Weights of a small mixture-of-experts language model, trained from scratch on English Wikipedia: 8 layers, a softmax router.
Below are experts of layer 4 (counted from 0) of a mixture-of-experts language model. Rows are named router (the router's row for the expert) and show model dimensions 0-159. Each number is 50 + 15 x the weight over its row's rms, rounded and kept within 0 to 99.
After each expert's rows: "mostly gets" lists some tokens that are sent to it at least half of the time; "gets" lists some tokens that make up at least twice as much of what it gets as of all text. This comes from a sample of Wikipedia text that the model never trained on. Tokens count by the router's weight.

# expert 204
router:53 50 74 54 34 65 43 47 57 44 37 37 46 42 66 38 28 52 56 25 74 39 49 64 31 47 48 15 32 21 70 78 60 59 41 57 47 46 42 74 32 39 27 52 54 20 74 54 44 66 41 53 61 57 66 65 46 58 82 59 42 57 61 51 71 75 09 55 47 48 68 42 41 72 57 51 33 48 72 76 49 56 31 60 54 60 21 33 51 40 33 25 71 42 51 39 43 63 55 33 28 32 55 64 66 42 42 73 75 22 70 45 74 40 57 69 52 29 40 37 44 52 47 56 58 59 24 28 50 50 62 68 73 59 38 30 39 72 52 58 66 34 71 55 52 61 34 28 41 53 70 51 47 71 56 31 39 38 39 38
mostly gets: " largest", " =\n\n", " a", " another", "enior", " an"
gets: " a", " an", " the", " =\n\n", " first", " one"

# expert 87
router:73 63 70 36 65 60 27 59 60 26 65 49 45 52 65 40 47 42 60 52 49 43 47 27 47 39 52 65 30 33 47 52 56 37 45 54 50 59 30 75 53 60 49 55 29 31 32 76 31 36 55 42 33 50 50 51 81 25 51 31 78 53 58 22 40 38 21 37 37 55 61 70 62 50 59 33 71 66 43 70 38 74 42 32 80 48 48 68 36 70 63 61 50 69 73 62 64 42 52 27 39 42 58 56 21 44 53 46 78 61 70 87 44 90 63 68 48 51 37 39 51 37 42 71 53 53 34 60 43 70 70 37 57 52 48 73 47 66 63 44 37 59 50 56 25 44 37 47 56 81 56 28 30 82 30 57 36 42 53 52
mostly gets: " −", " Goals", " %", " +"
gets: " ", "0", ".", " +", " (", " −"

# expert 41
router:59 49 88 38 70 28 59 50 56 46 56 45 29 50 32 71 36 45 56 63 54 34 34 59 34 60 38 61 41 52 63 52 57 24 32 44 69 20 55 60 82 51 56 52 72 67 40 58 79 45 54 64 35 31 55 36 33 31 66 68 76 39 71 63 69 52 51 57 74 62 62 14 76 58 38 53 25 65 37 66 59 42 55 72 46 47 54 25 60 27 53 54 62 52 59 46 32 61 58 42 43 60 70 26 38 62 51 69 32 49 62 42 64 44 44 55 48 66 66 48 48 71 50 51 76 57 34 37 43 25 44 38 46 40 50 25 32 20 18 45 60 49 62 41 62 77 58 69 49 50 64 54 42 59 78 52 93 33 42 45
mostly gets: " Chinese", "ō", "ā", "ū", "ao", " Hong"
gets: "i", "u", "ai", "ang", "a", "ong"

# expert 11
router:81 71 69 29 60 31 40 50 50 24 34 31 50 59 59 31 42 47 74 48 51 20 56 25 34 52 70 61 57 47 65 47 34 51 30 38 37 31 46 44 78 19 36 57 39 40 48 38 70 50 50 43 57 52 47 76 84 56 49 54 45 31 57 59 70 45 78 27 36 73 65 32 68 55 47 48 53 26 65 64 62 72 52 67 15 40 69 37 44 62 21 32 46 65 67 51 68 31 61 37 19 55 78 51 52 62 53 86 55 56 58 41 60 43 50 52 34 35 54 55 62 82 41 81 62 51 45 52 41 45 66 57 30 38 43 52 43 69 72 52 37 51 28 61 37 62 28 35 59 57 54 55 42 76 43 52 37 55 49 33
mostly gets: " MPC", " any", " one", " some", " no", " every"
gets: " a", " the", " one", " with", " two", " an"

# expert 109
router:47 75 25 81 72 44 38 54 29 40 50 37 65 36 54 46 46 60 39 32 33 74 47 37 52 76 63 39 69 29 67 23 23 27 54 57 63 60 81 36 54 64 36 75 30 39 48 52 45 81 36 36 33 53 27 47 54 60 67 43 56 75 46 51 13 36 58 75 41 65 42 39 40 73 62 40 43 47 21 56 62 73 40 75 52 33 53 27 71 51 41 55 60 35 60 43 69 57 63 12 41 38 47 66 60 49 40 34 66 58 30 41 49 59 46 44 56 28 50 38 70 80 22 36 59 56 63 50 51 39 51 58 50 59 30 50 56 57 33 69 61 46 39 56 38 56 64 54 56 65 38 69 62 31 33 56 71 62 36 72
mostly gets: " en", " pre", " inter", " sur", " ad", " cor"
gets: " pre", " en", " re", " inter", " de", " con"

# expert 202
router:50 67 67 26 46 43 54 52 66 73 55 74 61 35 29 63 34 43 42 69 68 57 55 80 61 71 47 51 57 48 67 29 57 65 39 58 49 59 56 47 53 51 43 39 42 50 43 46 33 55 45 60 30 28 46 61 55 44 55 33 72 54 46 49 59 34 40 25 52 58 61 52 33 68 45 40 31 49 71 52 67 78 75 64 65 55 60 95 40 44 66 48 41 53 72 72 58 18 85 49 57 52 44 36 58 57 34 62 72 51 60 91 55 53 57 32 71 73 32 32 50 37 78 39 59 41 37 45 35 25 37 28 63 35 51 76 50 09 42 41 55 18 71 77 55 50 67 65 57 64 52 57 42 39 57 69 63 53 36 61
mostly gets: " Liberal", " Democrat", " Democratic", " Conservative", " Candidate", "|---|---|---|---|---|---|\n"
gets: " |", "ang", " Democratic", " Republican", " Liberal", " Democrat"

# expert 212
router:65 39 39 35 55 31 47 33 38 44 35 72 42 69 42 59 46 37 66 65 74 71 67 75 61 39 49 48 20 61 42 59 33 25 46 43 50 53 29 65 58 31 62 59 53 35 45 40 45 26 17 66 47 46 23 43 50 34 57 25 40 26 49 46 39 51 56 54 48 57 49 58 20 51 37 35 41 46 53 54 50 36 31 52 48 57 43 71 38 65 49 59 74 67 77 51 61 36 69 52 54 31 30 51 73 48 65 85 30 59 38 63 32 41 53 60 49 38 70 23 68 24 61 39 44 73 38 32 48 26 89 50 48 38 36 47 21 35 45 51 71 43 74 40 65 57 57 76 45 56 74 75 30 60 35 67 57 77 54 67
mostly gets: " London", " Carolina", " Texas", " California", " Chicago", " Boston"
gets: " York", " States", " State", "ia", "a", " University"

# expert 59
router:50 55 37 18 56 36 60 42 61 54 53 52 75 48 58 21 50 48 23 67 46 55 47 73 43 70 40 58 66 33 69 40 50 68 49 34 35 52 29 39 47 43 63 60 54 47 51 32 56 36 27 72 39 36 58 78 78 70 72 34 39 45 34 42 48 52 39 19 52 65 57 40 35 64 20 71 40 52 58 55 41 54 43 60 42 45 28 78 64 61 40 29 46 59 42 32 34 15 75 41 50 52 34 50 51 46 35 41 62 16 24 46 42 54 57 56 47 56 67 59 46 64 63 43 65 40 59 57 60 48 42 55 87 76 71 39 55 58 35 21 47 50 32 50 70 56 52 41 19 89 33 48 46 62 31 73 37 52 39 83
mostly gets: "====", "===", "==", "Early", " Years", "History"
gets: " |", "==", "===", "|", "====", ";"

# expert 251
router:47 70 49 52 38 72 35 35 63 59 55 57 48 43 25 45 46 59 61 45 52 67 53 35 33 58 67 64 36 71 20 36 52 36 39 41 32 71 58 85 46 56 63 61 52 41 38 71 42 48 34 42 55 26 35 67 28 41 56 81 35 43 41 62 60 33 24 52 23 67 45 76 38 35 53 52 27 42 72 65 71 57 50 65 47 79 71 32 53 59 50 48 34 46 48 74 28 44 39 48 40 66 54 23 36 43 66 38 39 48 35 27 61 52 34 50 39 57 75 51 62 59 33 13 19 41 39 60 25 37 69 53 29 75 54 64 35 50 25 69 41 42 65 53 65 63 66 54 19 60 48 46 39 46 48 29 27 36 44 75
mostly gets: " Nor", " Turk", " Aust", " Cz", " Belg", " Bur"
gets: " New", " Mar", " South", " Al", " Nor", " West"

# expert 226
router:67 49 46 29 30 50 55 44 51 60 42 51 37 45 69 54 55 42 60 88 54 66 59 43 68 48 69 65 44 33 44 51 41 23 40 57 64 65 42 48 55 44 64 56 53 41 32 52 44 44 23 72 54 52 39 53 66 30 69 33 39 55 46 49 25 40 35 35 53 33 31 62 61 68 46 66 74 58 36 74 57 58 25 34 42 57 75 83 67 46 57 67 44 75 33 43 59 53 58 34 47 59 27 70 07 47 25 57 56 31 53 60 34 69 77 57 67 37 43 55 64 43 25 71 43 73 51 57 40 44 52 50 64 33 68 36 57 40 67 17 41 48 37 27 77 45 24 67 57 72 59 20 35 68 35 49 46 23 37 68
mostly gets: " Votes", " %", " Apps", " Candidate", " Notes", " Result"
gets: " ", " %", " —", " Votes", "1", "3"

# expert 195
router:48 62 38 62 58 52 68 51 68 63 55 49 60 26 12 53 64 81 52 25 46 70 63 24 58 59 52 35 56 81 46 19 42 35 70 39 56 50 47 59 72 51 52 38 46 60 29 58 56 37 46 38 35 16 47 57 37 45 44 72 44 55 56 40 54 51 39 60 25 45 63 81 37 42 56 58 67 62 39 46 70 41 60 68 71 61 47 16 44 45 43 62 30 25 51 65 62 40 68 51 76 40 68 48 65 58 73 42 49 66 27 53 63 38 46 25 53 48 52 60 42 78 52 37 39 26 45 68 27 38 67 32 45 83 14 65 42 17 37 39 55 58 47 58 47 40 30 47 43 42 57 28 46 35 38 61 28 54 58 81
mostly gets: " Arch", " Jer", " Eliz", " Saint", " Christ", " Sant"
gets: " St", " J", " Mar", " R", " Sh", " S"

# expert 7
router:25 58 52 39 47 52 63 30 39 30 52 48 62 30 54 52 49 59 64 74 43 27 67 61 59 46 45 31 56 04 91 51 43 56 23 35 52 70 42 54 80 79 41 57 29 58 49 47 52 67 59 45 30 50 37 39 52 48 84 28 74 72 49 48 47 47 63 48 50 68 43 37 69 23 77 43 57 76 27 40 64 38 40 51 55 38 39 62 74 46 39 63 33 19 35 57 67 41 25 40 56 43 75 43 55 40 50 58 63 49 56 19 70 67 35 63 65 53 53 46 45 43 64 44 41 18 43 44 60 51 43 33 39 58 48 41 67 68 19 80 36 48 44 44 61 39 65 63 54 55 18 65 57 74 55 54 58 47 61 45
mostly gets: " (", " (\"", "(", " ["
gets: " (", " ", "/", "(", " \"", " ["

# expert 1
router:41 52 62 46 22 56 49 40 67 70 31 58 24 32 23 41 49 39 28 36 66 39 32 74 67 29 40 43 40 28 51 34 65 24 61 39 66 34 47 45 69 45 41 24 42 51 55 72 63 24 62 53 36 36 66 67 35 49 39 63 74 32 43 45 29 63 58 71 60 86 43 54 67 49 49 43 84 68 47 56 73 36 44 50 37 54 42 59 79 37 60 49 74 54 47 40 41 60 53 83 56 65 68 33 45 24 58 62 42 54 43 59 67 35 89 45 44 76 38 61 25 64 56 46 26 55 34 59 42 49 75 53 43 59 49 35 50 26 73 61 57 36 47 55 44 60 47 59 20 31 35 64 28 59 56 45 74 57 36 57
mostly gets: "aya", "van", "ala", "ara", "mad", "ari"
gets: "ar", "an", "a", "i", "am", "u"

# expert 188
router:22 57 83 32 43 63 65 51 60 66 39 64 31 37 46 28 43 45 58 40 26 46 44 40 43 54 50 41 46 32 51 37 43 58 55 26 49 37 52 36 34 62 35 25 23 64 63 71 54 68 50 53 53 41 64 42 60 59 59 38 27 45 68 45 54 70 36 51 32 74 74 10 66 58 44 55 44 35 74 45 50 57 69 40 42 43 29 51 44 57 31 49 57 67 53 63 33 50 35 36 57 52 49 62 60 62 49 60 54 16 10 58 65 98 77 57 20 31 63 62 26 39 26 57 82 48 27 46 50 29 38 43 61 66 30 52 45 48 56 61 73 62 45 53 45 46 37 47 62 46 67 19 51 49 53 42 74 30 56 65
mostly gets: " =\n\n", "″N", " Website", " This", " Occup", " largest"
gets: " =\n\n", " a", "=", "″N", "The", " Website"

# expert 130
router:53 45 40 31 42 54 46 49 44 68 33 24 67 72 82 59 43 67 66 26 53 27 71 46 69 63 61 43 79 27 63 51 07 79 55 68 39 58 40 46 62 63 34 20 54 50 52 52 69 59 55 42 38 60 82 74 56 67 36 76 53 27 58 38 61 61 58 63 38 38 63 47 32 64 44 54 50 40 71 74 61 64 65 73 39 37 51 45 63 37 62 46 62 43 56 25 61 54 57 31 46 28 67 81 61 43 35 55 73 64 47 72 71 38 44 45 52 30 59 48 39 34 27 70 50 54 45 45 59 29 48 49 66 79 56 35 18 69 63 28 66 53 44 45 40 66 31 40 74 49 59 47 57 64 52 57 57 61 34 71
mostly gets: " whose", " its", " her", " their", " Its", " a"
gets: " a", " the", " an", " its", " his", " their"

# expert 150
router:67 35 57 33 49 46 46 66 68 42 76 54 76 66 38 22 54 68 40 52 26 87 47 66 42 37 39 58 90 50 44 48 60 58 68 54 42 26 37 57 63 41 62 38 55 74 52 26 51 52 38 40 51 50 69 52 79 53 55 65 55 63 53 40 46 40 42 31 41 56 29 37 67 45 41 28 66 49 64 43 23 37 54 57 30 53 64 83 30 30 68 43 29 64 44 27 59 25 51 47 73 57 35 59 32 49 66 66 71 50 60 43 56 57 57 46 61 52 46 76 44 75 47 86 40 59 64 21 62 57 12 72 71 49 60 62 56 48 49 50 63 34 40 61 25 37 79 54 35 53 57 73 39 48 46 58 47 79 49 33
mostly gets: "See", " Pos", " See"
gets: " |", "-", ".", "|", ":", " Pos"

# expert 191
router:65 50 41 39 64 41 30 51 54 49 38 25 60 38 48 30 64 87 52 61 31 39 52 23 93 62 46 36 34 11 33 50 41 37 53 66 38 71 31 30 60 51 39 60 46 42 60 66 44 30 41 35 48 47 36 54 61 61 35 37 27 55 58 65 18 43 55 46 42 55 39 53 60 61 36 36 63 69 38 63 61 65 48 52 35 50 63 81 59 70 70 48 56 57 60 33 59 81 74 42 43 39 69 66 38 43 42 66 44 36 41 38 40 74 57 48 43 35 42 68 77 39 41 53 43 73 73 55 39 53 51 49 30 13 39 68 47 70 29 51 63 49 38 42 64 31 46 42 75 77 60 27 14 60 71 49 58 54 32 50
mostly gets: " Yes", "/a", " —", " JPL"
gets: " ", " —", " Yes", "/a", " −", " No"